config = dict(
    n_layer=12,
    d_expert=192,
    activation='tanh_gelu',
    vocab_size=10381,
    optimizer='adam_variant',
    batch_tokens=[32768, 65536, 131072],
    seq_len=1024,
)
Below are experts of layer 9 (counted from 0) of a mixture-of-experts language model. Rows are named router (the router's row for the expert), up (a neuron's input weights, with its number) and show model dimensions 0-127. Each number is 128 + 32 x the weight over its row's rms, rounded and kept within 0 to 255.
Before each expert's rows: "mostly gets" lists some tokens that are sent to it at least half of the time. This comes from a sample of Wikipedia text that the model never trained on.

# expert 8
mostly gets: "==", " ==", " also==", "==S", "s==", "==See"
router [159 149 159 172 116 155 103  90  93 164 173 182 175 108 144 158 110 107 108 153  87 115 104 160 128 147 149 113 160 105 117 151 134  84 161 109  90 164 121 149 106 147 143 128  88  93 106  61 151 135 156 139  85 131 128 125 136 176 181 130 121 131 129 126  78 123 184 147  56  91 177 161 111  97 172 118 136 103 151  77  83  84 124 142  97  84 123 129  77 112 105  69  90 125 157 136  92 119 123 149 134  71 177 163 159 177 139 142  44 181 109 138 145 135 126 119 194 145 163  87 147 113 198 181 105 115 144 111]
up0 [ 67 190 151 122  85 104 164 116 133  50  75 133  78 129 170 163 167 108 130 178 127 122 165  66 106  71 107 141  97 180  94 107 155  91 126 134 118 149 136 146 147 159  74 102 119 133 179 141 112  87  78 172 135 100 161  98 145 139  86 129 187 101 135 182 117  97 142 171 113 157 129 141 151 123 135 136  79 179 113 138 124 163 133  94 169 117  80 164 130 131 130 195 131 169 136  61 150 147  99  92 125  87 150 102 146  97 139 162 132 153 164  87 108 100 167 126 116 169 146 170 124 125 189 158 140  72 150 116]

# expert 74
mostly gets: "ised", "ated", "ative", "ibility", "ected", "izing"
router [168 133 148 143 121 181 113  73 121 133 139 111 141 184 201 128  86 145 192 135  74  94  92  74 133 116  96 159  98 176 185 155 146  65 151 119 179  98  90 104 116 150 146  99 132 128 139 130 142  75 169  94 120 117 110 147 149  63 112 202 105 163  85 165 150 142 177 140 142  89 135 122 133 187 134 155 161 133 163 134 154  72 156 102  85 145 145  94 127  89 114 169 165 136 177 142 124 101 138 161 113  87 116 145 110 137 119 125 123  99 125  76 119  65 209 119 113 118 123 118 103 138 120 190 103 110 154  96]
up0 [155 185 104 102  40 176 120 111 106 100 152 119 145 111 103 103 118  94 129 109 148 140 154 133  81 137 113 108 136  85 125 121 133 129 127  94 116 166 153 171 165 121 118 103 117 115 109 114 115  70  86  99 145  78 202  92 155 151 120 112 100 157  97 174 116 119  99  70 100 114 177 145 181 161 191 155 110 133 111 177 166 118  92 153 156 131 115 126  90 104 108  89 165 131 176 140 116 162 146 145  91 120 110 133 192 139  72 189 143 118  89 139 162 106 127 205 123 152 222 136 128 104 162 102  74 119 107 173]

# expert 88
mostly gets: " Elected", " Lieutenant", " Deputy", " Serge", " (b.", " resigned"
router [ 87 139 115 130 131  93 178 202 131 104 123 135 120  78 135  87 130 151 162  90 138 114 112 116 116 173 152 133  94 112 118  64 154 154 103  76 130  36 137 166 132  99 117  99 125 173 150 183 118 189 142 102 161 195  80 149 140 153  80  88  87 110  70 131  90 127  69 140 135 183  98  90 133 119 130 134 133 113 121 209 119 174 114 171 110 121 148 151  96  95  82 153 127 124  81 111  84  83 141  93 122 166 161 115  98 125 104 104 170 136  79 143 125 147 114 101  92 123 164 134 118 193 105  89 129  99 158 150]
up0 [ 92 155 143 179 179 142  98 154 108 115 191  84 178 125 145  96 106 115 139 120 171 119  63 123  93 106 139 142 126 168 165 179  80  72 158 146 156 171 102  80 135 153  92 153 147  91  86 122  99  72 107 132 121  75 154 130  97 170 137 180 112  91 166 104 114 130 138 144 148  99 124 162 143  82 144 103 189 180 120 106 100  98 163 110 184 147 141 140 145 128 120 135 103 170 132  96 135 150 110 153  87  55 113 145 203 122 117 191 132 147 190 149 125  86 158 156 162  83 138 121  85 104 133 137 168 168 135  89]

# expert 106
mostly gets: " Women's", " Actor", " Best", " Premier", " UEFA", " Championship"
router [184 125 122 169 132  95  73 158 123 195 180  69 131  81 159 156 112 124 117 104  81 106  95  99 124  82  96 104 126 141 100 149 119 146  97 138 114 128  92 171 114 111 149 167 143 165 120 147 142 101 185 137 166 110 117  63 131 178 145  66 162 147  75 142 114 132 171  71  86  93 158  84 146 118 163 123 170  98 180 120 127 151 118 122 150 140 112 178  66 144 168 156 120 103 162 117 157  82 127 101 144 144  95 124 157 170 198 145  85  71 113 128 109 103 160  93 168  89 113 177 185 138 127  98 166  97 121 148]
up0 [140 117 127  82  81 141 146 136 122 107  98 175 122 128 179 114 122 132 142 178 193 103 126 120 139 101 117 163  65 155 100 155 156  96 151 159 125 133 148 106 107 127  89 100 140 113  97 115 105 138 121 152 148  84 172 132 152 136  83 180 122 145 157 122 134  58 124 146 141  98 159 136 186 134 117 136 151 142 138 152 106  75  92 153 187 109 156 143 159 130 173 101  74 136 171 133 152 150  82 199 164 150  93 130 133 153 130 148 125  96 131  99 165  98  74 236  85  47  94 141 110  84 134 158  75  75 175 107]

# expert 19
mostly gets: " However,", "\n   ", " (Note:"
router [129  87 110 139 136 116 160 145 158 105  82 156 157 120 135 110 144 125 196 141 144 168 103 113 106 170 133 125 145 107 130  88 157 124 119  95 156  75 101 166 198  93  83  91 144 125 201 159 120 126 118 107 132 181 112 168 149 128  92 148  94 138  94  82  98 157  61 121  90 186  90 165 139 104  88 141 114 122 133 164  66 119  83 166 126 148 141 197 101  97  98 150  92  91  84  86  84 122 110  92  92 155 183 130 110 165 121 135 125 128  94 144 104 161  82  67 124 153 165 140 112 184 103 104  81  86 183 108]
up1 [170 119 192  54 166 195 142 114 125 123 140 106 170 175 163 174 128 121 140 119 132 165 148 150 131 118 161 127 122 156 117 129 136  29 171 132 118 153 132 122 120 153 105 140 178  73 130 141 158  71  95 133  71  92 127 152  68 113 133 153  93 104 121 173 187 175 125 113 111 113 133 135 141  62 122 122 130 155 160 110  78 109 171  99 194 103  74 152 158 149 146 126  96 125 121 115 118 147 124 168  27 110 131 135 169 151 105 128 139  47 130 159 131 126 123  92 144 115  63 140 131 126 158 140 103 136 100 103]

# expert 64
mostly gets: " his", " other", " one", " its", " two", " this"
router [157 170 127 162  93  82 156 154 100 141 100 134 140 123 112 115 111 132 152 135 138  93 119  89 138 129  82  89  96 182 136 106 102 133 141 199 115 105 145  91 129 120  76 136 156 146  90 161 102 138 150 145 132 138 155 126 142 117 173 185 116  95 150 174 146 168 123 153 136 135 121  82 186 158  93 113 120 110 218 162 162  92 138 140 155  78 136  88 105 161 179 117 111 108 107 106 166 129 167  90 100  73 131 157 197 160 133 133 139 129 128  62 145  76 178 115 178  61  71 129 167 121 168 138 153  66 137  61]
up0 [ 83 124 139 122 141 129 161 151 124  70 138 124 126 144 104 156 161  85 154 106  96 139 156 140 149 145 152 109 131 114 154 138 145 155  90 124 174 141  84  97 113 168 121 142 118 139 146  65 144  90 109 191 158 104 162  86  79 113 121  46 116 123 162 145  91 115 116  70 134  53 137 137 173  78 118 120  82  75 164  81 132 116 148 127 152 126 144  87 111  93 131 144 124 129 148 117 196 111 137 133 184 178 114 101 131  33 138 197 153 123 112 102 173 183  80  95 145 108  98 139 159 172 107 199 164 157 142 145]

# expert 43
mostly gets: "left", "adow", "orth", "onder", "burn", "rough"
router [109  71 139  76 196 116 171 100 131 151 183 130 145 120 143 126 139 134 124 170 114  82 164 116 127 136 154 182  94 118 139 155  80 148 108  76 142 157 116 106 124 172 127 199 112 148 174 107 106 118 162 121 131 135 148 167 111 111 181 113 169 151 114 166 152 108  82 111 123  83 123  96  77  82 147  67 197 133 107 143 101 112 170 137  96  93  86 114 122 145 155 134 135  80  88 179 152 137  86 130 159 127 179  90  70 124 155 132 134  76 103 165  79  80 128 148 121 168  68 192 155 155 174 112 100 102 159 114]
up0 [137 175 107 133  80 149  86 159 125 119 125  90 100 103 101  96 128 140  86  84  72 137 160 134  90 149  83 100 131 130  99 122 156 147 173 146  65 183 156 107 173 138  85 165 174 143 149 167 104 164 107 122  98  89 198 164 120 102  94 138 139 140 216 135 114  93 161 112 155 194 109  98  89 176 159 137 149 137 130 158 146 160  68 125 157 103 119 128 164 137 171 103  23 125 164 156 124 137 124 120 143  81 141 112 131 154 107 100  74 102 142  98 163 171 126 109 127 122 150  95 169  63 158 121 153 106 125 101]

# expert 121
mostly gets: "ine", "ole", "ide", "ure", "ile", "ose"
router [168 190 139 134 125 132 105 144 145 171 161 111 115 195 183 127 188 124 199  94 113 149  94  57  81 145 100 127 120 138 116 127 118 119 142 129 122 102 143  59 106 144 121  97 113 121 143  59 131 130 154 173  99 121 136  90 183  72 116 165 176 149 111 168  79  95 146 139 163  99  70 116 105 163 123 145 138 137  89 131 145  67 200  59  86 141 150 122 146 150 143 155 164 144 178 163 180 112 102 188  96 102 176 153  97 142 117 152  95 165 131 151 109  99 117  98 156 149 109  84  93 123 107 142 123 150 128  98]
up0 [118 127 143 120 131 170 124 182 182 136 136  94 154 158  97 136 151 164 151 137 194 151 140 129 153 127 154 144 181 102 137 109 163 124 128 123 143 129  90  96 168 112  79 114 127  90  94 125 105 164 100 115 113 113 107 124  95 106 140 169 116 109 139  98 129 139 115  45 113 179 111 101 125 136  82 106  90  50 127 121  72 127 101 149 136  90  79 157 166 144 161  96 118  97 123 142 142 213 228  87 154 160 119  57 168 126 158 108  70  94 126 165 179  92 111 168 156  84  98 162 127  86  98 130 146 134 101 173]

# expert 126
mostly gets: " Website:", "Species", " Binomial", " =", " Type:", " Occupation:"
router [111  86 169 125 129 158 116 110 124 126 154 137  66 112 115 162 177 138 102 169  61 103  93 173 120 162 112 113 154 149  92 123 150 142 126 130  98 186 116 125 125  86  87 112 123  85 141  91 116 154 111 144 117 129 189 138 133 103 170 160  78 112 164 101 132 144 153 116 128 145 151 107 200 181  87  95  91  60 188 128 106 106 159 192 173 159  96 115 109 117  85 133 151 178 148 123 133 123 114  82 130 125 100 171 102 162 130 179 126 108 154 109 188  99  98 133  79 108  70 156 167  55 122 184 140  86 100 174]
up0 [128 170 126 163 125 128 174 189 183  71  98  77 222 136 138  90 124 143 155 189 191  97 166 120 108  88 116  96  49  91 141 133 187 126 177 171 173 115 145 117 145 145  95 121 147 143  22 106 187 158 110  74 120 109  95 130 107  79 171 159 109 137 109 127 106 101 109 138 146 121 153 123 131 191 113 114 106 153 142 141 126  80 120  74 121 138 154 151 148 125 134 132 131 158  90 166 144 146 128 111 163 129  67 117 136  75 144 122 159 124 104 131 125  97 109 122 142  99  84 114 149 145  72 108 117 144 113 149]

# expert 56
mostly gets: "9)", "​", "4)", "3)", "6)", "0)"
router [135  76 148  99 112 151  77 113 128 111  80  64  90 154 140 140 134 136 130 136 107 179 102 211 157 102 144  89 198 107  89 120 131 147 128 152 181 149 104 108 191 110 127  81 211 155 111 167  75 133  81 133 150 110 126 120 113 142 105 121 100 140 154 141 144 136 127 104  66 143  86 154 124 174 144 151  98 121 156 139  73 141 120 111 103 125 115 122 176 122  94 166 178 108  87 113 111 154 134  81 154 132  85 171  92 181 100 164 160 133 167 117  89 130 120  66  90 177 185 116 124 158 120  96  97 174 100 176]
up1 [164 164 122 149 168 128  88 161  69 138 122 109 152 121 172 123 165  79 167 165 120 122 106 108 124  90 110 151 140 123 167 144 131  60 157 116  77  85 111 149 109 161 100 142 168  44 126 162 168 135 110 156 155  84  78 149 172 162 150  82 100 163 133  87  61 136 191 136 149 116 124 122 142  83 164 124 154 116 130 169 174 140 203 132 131 115 143 116  74 148 125  75 168 105 105 109 113  88 128 100 125  97 127 155 175 123 142  91 136 187 106 156 139 148 133 146 195 100 134 122 142 107 164 164 181 169 127  62]

# expert 2
mostly gets: " University", " Museum", " Center", " School", " Institute", " Art"
router [165 137  83 145 122 124  48 124  97 183 124  79 115 102 143 116 128  60 160 130 100 189 116 158 127 133 164 183  85 131 162 151 158 162 126 123  99 131 137 166 172 144 128 179 162 179 115 148 103 127 141 144 199 113  58  89 105 122 102  90 117  89 151 144 110  94 167 106  70 129  78 139  94 168 190 167 140 119 170 140 138 176 132 159 104 135 189 139 115  65 130 128  76 150 106 164 174 117 115 133 147 126 142 122  95 148 109 160  82 114 168 157  72  93 118 122 130 130 136 122 150 126 115  62  78 182 145 119]
up0 [142 157 162 114 107 152 161  90 154 161 202 170 151 143 152  89  84  88 146 156 132 207 118  72 139  65 102 120 109 136 153 104 117  50 128 144 121 108  98 105 141 123  76 146 122 133 148 163 105 131 120 108  90  78 133 162 190 161 133 149  94 117  49 205  96  98 124 192 124 100 113 182 126 119 104 138 161 111 162  82 140 145 134 125 110  84 113  89 146 149  99 135  96 101 137 120 140 136 106  99 138 134  88  89 146 120 116 155  96 159  95 119 147 124 118 131 149 151 150 104  95  65 210 183 178 111 121 172]

# expert 9
mostly gets: " music", " guitar", " video", " media", " life==", " Singles"
router [154 152 123 148  83 118 145 131  95 177 160 100 129 113 159 179 135  84  70 107  95  88  82  82  87 152 147 140 122 101 210 157 149 103 136 114 145 121 152 168 141  80 111 158 127 144  80 139  95 138 119 133 117 127 144  96 175 131 152 172 139 137 141 104  95  94 132 100  72 102 186 126 102 136 138 100  87 148 200 120 105 131  99 128 112 155 163 110 114 128 102 113 117  79 158 106 146  77  61  58  60  94 125 169 132 165 120 171 117 164 157 101 117  89 193  94 201 143 150 119 170 153 163 128 108 190 120 132]
up0 [170 138 126 145 143 138 142 155 102  98 125  91 123 112 171 119 182 126 121  89 104 191 107  91 118 125 139 103 124  52 164 167  98 129 161 152 188 129 108 146 113 146  91 107 159 126 113 118 145 117  87 201 109 101 178 122 183  86 119 158 184  99  68 150 177 181 146 164 118 146 126 135  95  91 129 137 166  93  89 142 199 116 136  67 213 101  82 123  89 158 105 145 117  82 111 127 102 139 108 140 149 151 129 124 138 109 117 141 162 175  93 125 149 133 130 157  93 174 117 168 147 123 115 119 101  28 113  81]

# expert 89
mostly gets: " Republic", " Senate", " government", " Kingdom", " state", " Assembly"
router [132 178 131 141 126  97  94 139  67 173 105  95 107 156 170 127 168  87 132 158 130 206 139 155 137 122 103 170  69 188 172 165  75 110 133 131 108 161 132 145 139  79 157 150 188 141 118 106  86 131 115 133 197 108 119 125  89 110  75  94 103 140 135  75 125  94 155  51 136 106 119 102 149 152 145 172  72 159 188  97 108 169 115 159  98 178 143 149  96  86 151 141  77 129 164 136 193 101 177 139 111 118 164 156 152 188 143 135 122 155 124 118 134  70 133  84 148 114  91 111 112 145 146 124 163 122 151 103]
up3 [127  49 149  54 197 175 164 112 136 159 177 165 132 139 136 137  83  58 177 160  96 117 145 133 127 152 159 130 118 139 136 156 124  80 103 116 154 169 161 132 106 187 115  82 122 130 177 142 148 113 105  76 156 106 103 116 116 125 133 114 102 115 107  97 170 124 175 190 157 155  77 144 108 102 128  65 107 116 168 118  58 122  99 144 132 156 158 149 144 137 165 131  76 135 173  89 110 128 151  96 136 106 126  91 146  98 166  99 187 145 149 141 125 114 129 110 198  85 191  84 114 118 122 106 108 127  58 120]

# expert 31
mostly gets: " to", " would", " may", " could", " will", " can"
router [101  87 168 147  92  98 181  93  95  80 111 134 148 163  75 130 124 130 168 102 104 183  84 201  97 120 164 105  75 171 102 159 145 100 101 138 214 120  84  81  94 131 158 123 106 118 136 102 152 161 125 159  83 138 111 177 124 114 166 117  86 103 169  60 158 145 194 181 127 154 120  94 192 159 130 167 120 117  99 134 169  77 112 110 111 151 133 116 106 142  99 104 104 110  88 125  91 117 161 125 129  71  77 139 175 169 140 149  94 144 138 164 155 108 103 167 136 141 150 121 179 166 151 119 144 119  86 144]
up5 [152 168 165 122  96 162 159 174 129 156 128 164 174  74 154 142 119 144 142 141 141 148 148 140 157  54 167 135 149  83 146 151 167  87 163  97 105 112 131 198 137 181 153 128 135  52 111 104 159 123 171 112 150 111 177 115 167 143 121 111 175 128 126  88  87 150 148 181  61 117  85  99 179  85 148 124 104  87 118 108 120  95 157  90 148 153 119 163 188 145 135 113 150 151 110 146 138 153  67 140  44 134 110 161 102 108 125  79 113 105 157 106 103 140  85  83 143  95 114 163 125 104  85  82  89  82 102  99]

# expert 14
mostly gets: " or", " and", " (or"
router [107 156 189 115  66  97 192 145 123  90 157 101 105 123  83 101 106 107 117 165 138 175 137 141  96 184 138 123 103  88  92 107 152 127 104 159 163  81 108  90 107 141 143 158 129 169 197  56  80 144 170  84  95 157 108 159  99 143 163 122 141  87 118 147 109 136  69 148 177 122 110  98 139 128 116 151 148 133 130 156 110  57 122  82 183 106 159 179 113 103 114  88 103 167 107 110 112 110  99  97 103 113 109 149 161 192 131 167 108 114 131 169 177 141 128 191 122 164 179 175  83  83 103 106 140  99 130 148]
up6 [ 85 161 168 137 124 128 137 149 111 131 128 127 126 153 131 106 149 138 163 133 169  94  56 110 117 124 116 134 171 138 116 153 134 149 208 152 164 179  98 112 178 144  88  88  71 160 126 136 108  56  84 137 135 105 143  99 152 103  94 138 178  64  98 148 162 115 120 177 130 168 145 186 177 166 129 172 120 113 149 146 109 105 217 127  66 173 106 120  90 153 118 144 139  93 153 159 104 155 109 145  72 118 112  82  94 126 150 116 156 121 171 120 158  44 159  91 152 104 106 136 118 134 112 111 101 141 164  54]

# expert 113
mostly gets: "ét", " d'", " É", "én", "ç", " Bour"
router [ 95  71  71 108 107 153 130 142 164 193 158 134 120 118 170 145  89 113 106 116  68 109 179 128 102 146  90 194 161 142  99  95 147 149 128 155  96 108 172 127 142 171 139 127 180 100 123 168 184 149 169 157  61 119  78  93 138 125 101  86 155 151  92 136 180 144 127  89  90 156 170 129 124 166 108 140 142 139  81 181 165 165 136  80 162 123 132 144 158 128 142  62 111 148  95 152 167 133 105 123 117 135 181  83 104 132  86  84 173  80 168 162 138 119 112 157  88 152 142  82 134 105  93 105 114  91 182  93]
up0 [128 180  88 113 136 144  92 170  95 112 146 130 109 110 107 188 129  88  85 122 155 138 136 125 163 114 138  86 144 132 118 151 132  79 115 160 127 137  91 166 114  98  30 157 189 113 139 115 146 109  89 125 155  89 201 105 122 198 144 131 146 169 121  85 136 138 108 147 128 138 173 186 148 115 147 255  68 156 133 152 102  71  51 136 147 106 111 117 132 128 189 160  94 131 122  97 109 123 181 107 106 122  88 146 162 127 136  81 145 118 148  94 131 159 114  89 116 154 135 131 119  98 115 150 100  96 142 162]

# expert 29
mostly gets: ")\"", "\",", " Authority:", "\")", "\"", "s\""
router [100 120 100 110 115 113 171 190 129 130 141 115  88  70 136  81 164 148 174 104  99 114 110 108 103 187 165 142  97  80 129  71 155 161 112 117 113  81 140 136 154 119  93 115 143 192 155 146 113 169 114 135 162 154  89 134 160 161  68 130  73 151 111 113  80 167  63 137 105 182 103 102 110 143 163 147 158 116 150 215 135 179 105 166 120 139 153 131  91  63  67 160 101 132  99  82 108  98 125  69 127 180 148 146 112 105 105 124 155 119  92 142  94 127 120  90  89 146 164 115 128 187 111 103 107 127 172 165]
up0 [128 186 161 110 132  78 111 144 115 123 148  61 121 135  91 136 133  87 121 142 164 178 217 164 183  55 143 150 103 148 125 150 141 111 127 117 125 147 149  88 100 112 160 110 133 130 131 138 122 136 125 169 146  78 171  84  90  99 164 127 195 112 112 153 114  85 159  51 147  54 137 157 167  61 148 158 127 106 127 109 164  85 143 146 156 111  80 188 115 172 193 115  89 152 130 122 108 132  97 127 117 100  77 161 180 133 143 171  80 124 106 112 128 148 171 106 115 119 113 153 158 118 137 166  90 119  75 137]

# expert 108
mostly gets: " Preceded", " Succeeded", "aign", "nold", "red", "ust"
router [146  85  92 155 162 117  84  51 189 155 146 151 122 182 180 139  84 110 133 205 103 120 128 102 154 151  94 146 189 110 128 167  63 102 121 126 165 167  86 144 135 116 157 177 146  76 115 112 123  97 157 128 131  78 112 113 107  82  86 100 103 119  87 146 161 165 129 132 152  41 104 107  95 105 181 112 175 123 120  54 142 127 157 149 148  73 170 117 164 112 122 150 169 121 117 144 173 125 165 107 164 107 154 163 133  92 134  94 123 128 106 146 107  98 158 173 101 111  87 161 174 146 104 135 110 129 156 158]
up0 [ 85 140 129 145  94 167 118 198 108 120 168  90 144 136  74 116  93 129 117 111  81 189 111  94  93 104 114 158 190 141 111 116 114 126 123 106  98 152 138  94  95  72  74 142 133 154 113 112 139 112 131 137 146  71 143 171 126 110 170 126 127  92 105 108 164 104 174  95 141  84 155 136 149 193 169 206 129 168 135 161 163 132 124 207 122 142 110 149  96 156 163 138 123 141 140 152  63 201  94 117 142 153 124 132 159 142 173 115 200 122 115 103 120 133 173  76 143 147  79 182 110 116  63 111  86 145 128  99]

# expert 18
mostly gets: "ø", "ü", "ö", "ä", "heim", "sch"
router [109  98 106  66  97 184 166  83 144 180 140 134 138 190 103 143 158 130  79 127 128 181 144 114 145 149 137 164 157 151 147 128  93 179 156 183 152 131 116 117 151 142 134 117 104 168 124 181 149 133 154 153  68  94 123  80  86 190 156 111 160 164  95 137 115 119 120  88 168 128  72 112  70 127 102  96 160 146  95 145 153 178 200  91 126 145 110  87 163 161 147 125 136 146  84 165 160 121 110 163 171 164 143 115  84  90 153  89 157 129 169  75  78 149 113 110 106 109 116 149 106  85 136 138  78 109 174  69]
up2 [145 105 114 149  61 157 148 152 127  90 141  85 102 111 162 131 194  77 152 116 114 150 168  93 110 130 154 147  40 201 139  81 139 106 169 116 150  60  76 167 148 137 130  91 129 164 117 151  90 102  88 109 193 143 128 125 150  93 148 138 100 132 120 140 157  81 215  96 171 124 157 156 124 144 124 172 126 106 142 128 151  81 116 124  86 122 134 122 155 131  69 139  96 139 122 135 121 121 129 105 145 131 135 149 120 134 148 172 148 112 167  51 134 108 194 112 157 181 115 174  62  79 150 149 109  93 166 109]

# expert 93
mostly gets: " a", " pro", " con", "-in", "ro", " extra"
router [127 113 191  66 110 117 135 153 135 150  92 121  95 160 119 101 101  90  93  88 140 108 180  96 130 168  97  97 134  77 169 114 143 125  79 146 112 124 170  99 106  98 149 100 105 111 156 136 183  82  64 206  94 149 160 132 130 130 153 157 143  90 209 134 126 165 159 167 145 152 133 123 171 104  91 143 109 107 148 148 184  74 142 167 153 102 126 119  95  96 158 127 199 130 170 198 109 128  71 128 148 120 124 150 159 166 113 152  89  94 144 116 160 119 135 144  95 129  93 164  75  74 138 118 138  85 133  66]
up0 [ 58 136 124 175 135 120 141 139 121  81 171 178 151 139  92 161 137 138 196 179  84 119  82 103 168  81 106 128  93 126 104  98  82  89 143  75 116 110 110 104 155 173 160 132 157 111 109  52  73 102 180 138 147 108 109 146 147 159 160 192 167 127 130 159 112 128 119 154 109 114 117 154 147 141 110 160 127 121 114  91  88 122 150  93 129 163 111 143 154 139 103 137 101 186 134  13  99 221  91 149 136 116 122  91 122 148 135 121 157  87 187 113 166 110 111 131 114 148  97 146 130 166 135 151  95 129 156 160]

# expert 84
mostly gets: " also", " not", " been", " has", " have", " then"
router [117 114 153 138 160 110 133 138 115 101 116 142 140 100 102 121 149 107 130 187 122 112 116 126 136 126 108  81  64 145  91 171 111 152 159 134 209 110  86 130 125 153 109 108 106 114 116 158 135 181 152  94  95 117 154 159 147 114 148 218  82 126  88 119 152 151 144 173 158 101  90 118 206 132 120 161 132 130 116 147 131 147 133 150 139  69 138 124 172  62 120 106  43 130 142  88 113 174 148  77  94  89 108 140 138 155 169 169 155 104 139  65 177  56 159 125 178 104  83 153 133  86 180 138 158  98  80  97]
up0 [ 92 141  85  72  81  92 141 136 102 125 144  92 135  85 107 177 142 154 137 105  90 114 151 132 217 125 125 129 109 141 164  96  99 136 104 148 114 114 128 154 147 166 174 168 161 176 128  83 148 131 159  97 164  98 128  69 115 144 182 158 129 163 147 119 117 116 111  80 101 130 115 136 130  65 183 156  80 129 121 147 164 101 155 133 148 155 152 152 125 101 116 110 106 130 146 114 242 152 120 204 101  89 108 134 145 117 148 174 112 183 111 113  91 126  97 131 155 183 176 130  75  86 160 162 130  90 194 131]

# expert 3
mostly gets: " and", " but", " for", " &", " or", " (and"
router [167 109 152 123  71 126 149 128 108 108 175 107 125 183  93 117 158 113 146 182 152 136 135 180 132 151 144 150 137 135 114  96 115 117  99 147 106  97 134  47 109 130 118 134  95 163 130 104 173 147 141  87  65 160 125 157 142 132 157 180 142  88 115 116 133 128 113 131 178  96  89 126 134 198 172 139 139 132 110 159  81  82 162 102 164  85 171 180  85  87  83 139  64 124 103 126  86 119  76 111 108  94  88 167 134 192 131 156  71 140 102 147 176 111 173 197 109 109 121 168  67 111 149  92 144 178 130 152]
up2 [142 156  88 113 135 151 131 108  84 133 104  56 117 105 166  85 159 113 147 144 166 114  85 127  88 100 146 132 150 126 172 129  99  93 136  96 155 119  99 130 174 114  42  96 186 113 136 157  79 136  58 130 108 134 116 157  94 122  97 129 162 157 123 114  58 156 140 132 140 165 108 110 219  92  89 145 159 123 146 126 130 159 116 125 135 115  69 177 151 154 162  56 139 116  85 123 110 160 139  87 154 102 114 186 101 141 131 100 175 152 138 142 106 141 128  95 131 174  95  82 119 127 221 169 116 106  87  86]

# expert 60
mostly gets: " ===", " ====", " returns", " .2", " (2000", " Squad"
router [ 90 143 118 129 129  99 181 208 131 110 121 129 117  85 131  80 129 156 163  91 135 115 117 119 113 174 158 133 101 109 114  67 147 151 110  81 129  30 136 168 140 102 118 106 124 175 150 178 118 189 143 103 164 191  75 149 145 157  80  90  88 113  70 135  91 129  69 144 133 186 101  90 132 122 130 136 129 109 126 208 116 174 121 181 109 115 151 155 104  97  83 153 129 124  81 111  88  76 141  99 129 166 168 112 110 133 103 109 168 139  79 144 125 149 116  99  96 121 170 128 118 189 104  85 120  99 153 150]
up1 [105 111 118  95 128 198 116 147 153  87 138 113 193 141 130 142 115  49 180 141 132 118  69 142 149 124 136 105 131 158 165 164 143 122 146 107 176 131 145  83 161 129 106 163 124 109 135  77 190  62 121 142 130 116 179 167 151 126 187 195 113 175 124 108 112 132 112 123 138  21 137 149 128 135 134 137 124 162 162 117 134  88 109  92  79 107  92  56 141  94 110 115 127 111 144 132 101 151  83 100 105  91 124 168 166  82 204 141 152 111 148 175 147  76 155 175 114 108 154 102 120  95 136 159 149  88 130 127]

# expert 97
mostly gets: "',", " 53°", " :", " A;", " D;", " L;"
router [102 147 104 142 137 126 180 188 154  99 120 104 121  99  95  74 111 145 132  84 112 125 124 125 126 172 178 130 127  94  93  72 155 145 117 113 174  65 134 129 111 151 121  75 166 186 158 166 113 166 170 115 147 165  70 101  98 183 122  84  90 114 116 143  86 182  80 121  92 189  87  89 121 145 120 118 100 100 131 179 141 178  97 190 111 155 139 160 148  92 100 150  87 126  88  90 109 101 147  93 151 169 154 130 118 153  90 101 179 151  72 119 115 140 131  66 116 134 160 126 123 167  80  82 115 143 152 183]
up3 [142 139 140 110 150  94 133 139  94 131 170 108 151 129 134 132 114 108  93 194 165 129  93 202 168  54 107 181 110 114 117 106 122  99 161 165 137 107 176 123 171 119  74 111 118 105 129 141 188 119 103 140 174  66 122 163 172  90 113 135 138 174 103  81 115 139 147  92 145 110 149 138 178  99 166 135 142 115 139 118 124 144 133 142  61 146 133  26  86 133 201 130  93 174 111 153 187 132 141 151 146 121  41 116  96 119 107 142  95 139  97 162 170 134 113 124 120  68  99 110 118 113 202 152 120 112 129 140]

# expert 47
mostly gets: " album", " film", " song", " title", " published", " game"
router [113 106 116 123 100 101 139 169 121 199 134  93  73 119 152 178 178 146 138  89 119 128 174 109  85 108 154 135 106 148 126 134 109 118 141 118 191 112 107 149 151 145 168 122  87 165 103 148 132 151 139 164 174 103 130 120 181  87 173 155  84 117 152  73 123  85 150  91 107  90 181 133 181 136 140 118  64 136 189 136 176 145 104 123 103 160 117 166  92 118 128 128  72 142 122  60 128 105  69  95 120  60 121 214 151 173  87 158 124 100 126 152 134  70 112 125 127 115  98 125 187 126  86 143 110 191 112 131]
up2 [157 160 135 149  83 115 126  86 155  95 155 111 127 187 152 127 122 125 165 158  87 124  87 153 131 159 105 182 119 114  84 112 158  64 115 150 117 144 131 111 150 217 119  88 124 204 136 103 122 143 150 145 113 102 142 149 122 103 136 165 185 112 117 146 155 157 113 137 126  75 111 110  54 128  89 112 234 144 120  75  94 135 113 130  94 164 166  91 178 128 127 144 162 137 164 117 106 150 113 185 161 157 101 141 129 140 103 103 122 167 133  67 138 117 180  99  70 107 105 156 141 105 123 144 100  48 173  98]